{
  "n_layer": 10,
  "d_model": 256,
  "n_experts": 128,
  "experts_per_token": 4,
  "d_expert": 32,
  "d_shared_expert": 128,
  "activation": "swiglu",
  "moe_layers": [1, 2, 3, 4, 5, 6, 7, 8, 9],
  "router_score": "softmax",
  "normalize_top_k": false,
  "routed_scale": 1.0,
  "balance_loss": 0.000468,
  "balance_bias": true,
  "router_z_loss": 0.0001,
  "init_std_router": 0.022,
  "lr_router": 0.000523,
  "n_head": 4,
  "n_kv_head": 4,
  "head_dim": 64,
  "vocab_size": 15728,
  "norm": "rmsnorm",
  "norm_place": "pre",
  "norm_eps": 1e-05,
  "positions": "rope",
  "rope_base": 10000.0,
  "rope_fraction": 1.0,
  "qk_norm": false,
  "attn_scale": 0.125,
  "tie_embeddings": false,
  "parallel_block": false,
  "init": "normal",
  "init_std_qkv": 0.0254,
  "init_std_o": 0.00568,
  "init_std_up": 0.0254,
  "init_std_down": 0.00342,
  "optimizer": "muon_variant",
  "lr": 0.00866,
  "lr_mult_o": 2.0,
  "lr_head": 0.0109,
  "grad_clip": 1.0,
  "warmup_steps": 200,
  "schedule": "wsd",
  "decay_fraction": 0.756,
  "decay_shape": "linear",
  "final_lr_fraction": 0.05,
  "batch_tokens": 131072,
  "seq_len": 1024,
  "doc_mask": true,
  "train_tokens": 646800000,
  "steps": 4935,
  "dataset": "wikipedia_en"
}
Below are experts of layer 3 (counted from 0) of a mixture-of-experts language model. Rows are named router (the router's row for the expert), gate (a neuron's input weights, with its number), up (a neuron's input weights, with its number) and show model dimensions 0-127. Each number is 128 + 24 x the weight over its row's rms, rounded and kept within 0 to 255. Numbers have three digits each.
Before each expert's rows: a language model's description of what the expert responds to; "comes after" lists some tokens at least twice as common just before its tokens as in all text. This comes from a sample of Wikipedia text that the model never trained on. Tokens count by the router's weight.

# expert 9
Description: Prepositions before noun phrases. Prepositions and quantity words, mostly of, about, around, on, before a noun phrase, plus family nouns like wife, mother.
comes after: " the", " a", " his", "s", " out", " one"
router:158115150140158149100150174133152135139120099162133125125090162082116112163076103145175145100136134155103094114130138135134114136122167115127133074109165143105076102147103166140138108136135120098119118152108132147121078100136153116121129130146074071163145164163133140112151170103129112131120138145099114137143114125123138140131160124129137123122127115090112109116146091121151129178124
gate0:201120147125155131105166145145125110117112113134115092091142144109152130140153137135130114192102154135134146150060115128128131145144106141117123133122149188113158150094112135081115152077133154087142123115146126109104153130110181124121096112176134152125071135103123122160103105121140128159135131125126107146118135141119103166134090140139137107111096128107100108130114127155146142153104
up0:140101156155113125119168104140102148161144132085148131159058092108116069098115148129136117106079153143129182131146161134111134174153113127127118107136152089104089137107155123127113149144118124095123137150139116113149171116143164155156108154123125145134122114104119141116084135112128136134137126154150138165108134131118130109124175145140132153139146109132153152143163113152152116104159
gate1:146118168115143145156158136139184105162122141141158095155121159120103162115132097159166097121144110121173061114106092133130119098106150095103107126155138104104105107154117154117162121132131133115109120132104159181076198173088099118135121194146114104116136109123121155113140133133159121117087135116117109164149123123107144132124145158092165156086098141110154109116112093106162093088107
up1:135132098107112130080215111146081147102163156141115105114122116085071087163132088136095185090122119112083133105103127120134170122116120159098110160126136091149126111126073127088165123131132114149124126148116132083115109168147136160136075111113145144121135104115124095118136096141134135153122114140146130138110112147116097141129101105128096111119128098111131136101094151116153152154155

# expert 5
Description: Word-initial capitals, prefixes. First piece of a name or word starting with a capital, such as A, U, M, or prefixes like pro, anti, non, often in military history.
comes after: ".", " |", ",", " the", " of", ":"
router:132162138167141129112131131138141117151109101152143170144135138106159109160078107160153144076133153143086118091180142150144105154131146121134154120142133149103121133177186132129185102110138126105078118170187136144081124092149114144114116153149124135107141153098110131073123140131072144094135162114076109132164126099103138127089169117150106150110102114121142120125093079135161135115134
gate1:131101129148115139093135119140168117145093153121148158094159140121120081141146164132107060084096118151147110126107181142083079130127116132157166116136094140139131137162118112138121098110106171154066185155138135129108157129120149140137124163111143144092130123151162119129099108088100130108133124120110149136118111104114124122101126105124154088151099125091172114130096133185119103114110
up1:138098106114135132118103147147136128149127190112110107118126137153117125112081123125073164177185146146103144192153141105129112120083157142114129139148145099095128140117130151116151091091131134134126188110141094124123132134122134168125110158125098161130113156100119124126110126131130098151106109153123139151146114122107124140082131091119129120116134101104104111138088134116078119141109
gate2:156139124136130142139090174142150133125159123134151120131125105120106116094096113126145147121135123108141169105151134125128114126116147127170144152136125118140094109148145114092153118144137092134116079110111098090130136121089084125137146118107120129127120118103111119091113127134110121133138137150094169137088121132073128156084102071135124117125086093140125081146081125131088119102125
up2:113150120152117126122083116120151141140084135084095139147139106148118149148114130115121142113125131133138139110165095105127162152145101165074094141110094134183170139140110123153124171118089134140181094099144107114137113095090115118159099102144150161183061105121095114105131133116145156193127157128090109113134146128187172154150098113114115107121131093115172161129124105066128124124124

# expert 34
Description: Name-initial fragments. First letter or syllable of a split personal name or taxon author, usually a surname, such as Her-re, Pas-coe, Tor-rence, M-erson.
comes after: ",", " of", " and", "a", " by", "i"
router:123135134130157132126120135159152124166105130158142125184153134124168107155062112124123154093163126144101095111156159136152114192132128106140129086176138156145104106157161135142151101109129112067115081118149096145091108115161139124135119111109124102185088166109079133103160166134079145123177165122096104133137090108124187134092138097145121139100118088107108119136079095128117133154109
gate1:102127100158149137106156122143113146156174095151162098144175094140089088143132104112147138083095145099139135118113102116049134133131087123136163128096109128142099157110142122117171129111120145111127083137125084108148110143119137101133117167048111146110140124123171140107109114175071092052122148127102115144131139147107123149133122134136115116145162095114160158095131161119114164095132
up1:159163119114135091097104157115191062078147156112162121125128138110136108131183123126140149177107151152179118145110111155127156125116137147149130115146137157122109122109109149197122130124122166132142166144097160107115090150112124113085155148142148140156130121134106148108140127111132124089165157119140138155131132104116106107149110136102126128120139159125112135108078131152180124138114
gate2:142152142112157145146129096132161102174133125124102129104174123088114139150107152143163107099134071151120145078164132112121106139124128138112115090161128141193116117134157140139152113093167118104144084157131106137046170121102101093108153150116164093220120115144116123130145121147082119099148121166132107128120124177133153123149152113134158133125089108122106084155106158135140135147115
up2:124170131129143124134146083157130116173115095112122062154171122120109090188126133106112159098112121113122143135136118138161111145144151072111090113148085117155111106143097113111160138127173129105112106133151155112120178160138130122124139138090154110149123132150095131138175104129098124098117103096100125115136119099120147131110126129127174163129106113093119156168101141139134132150071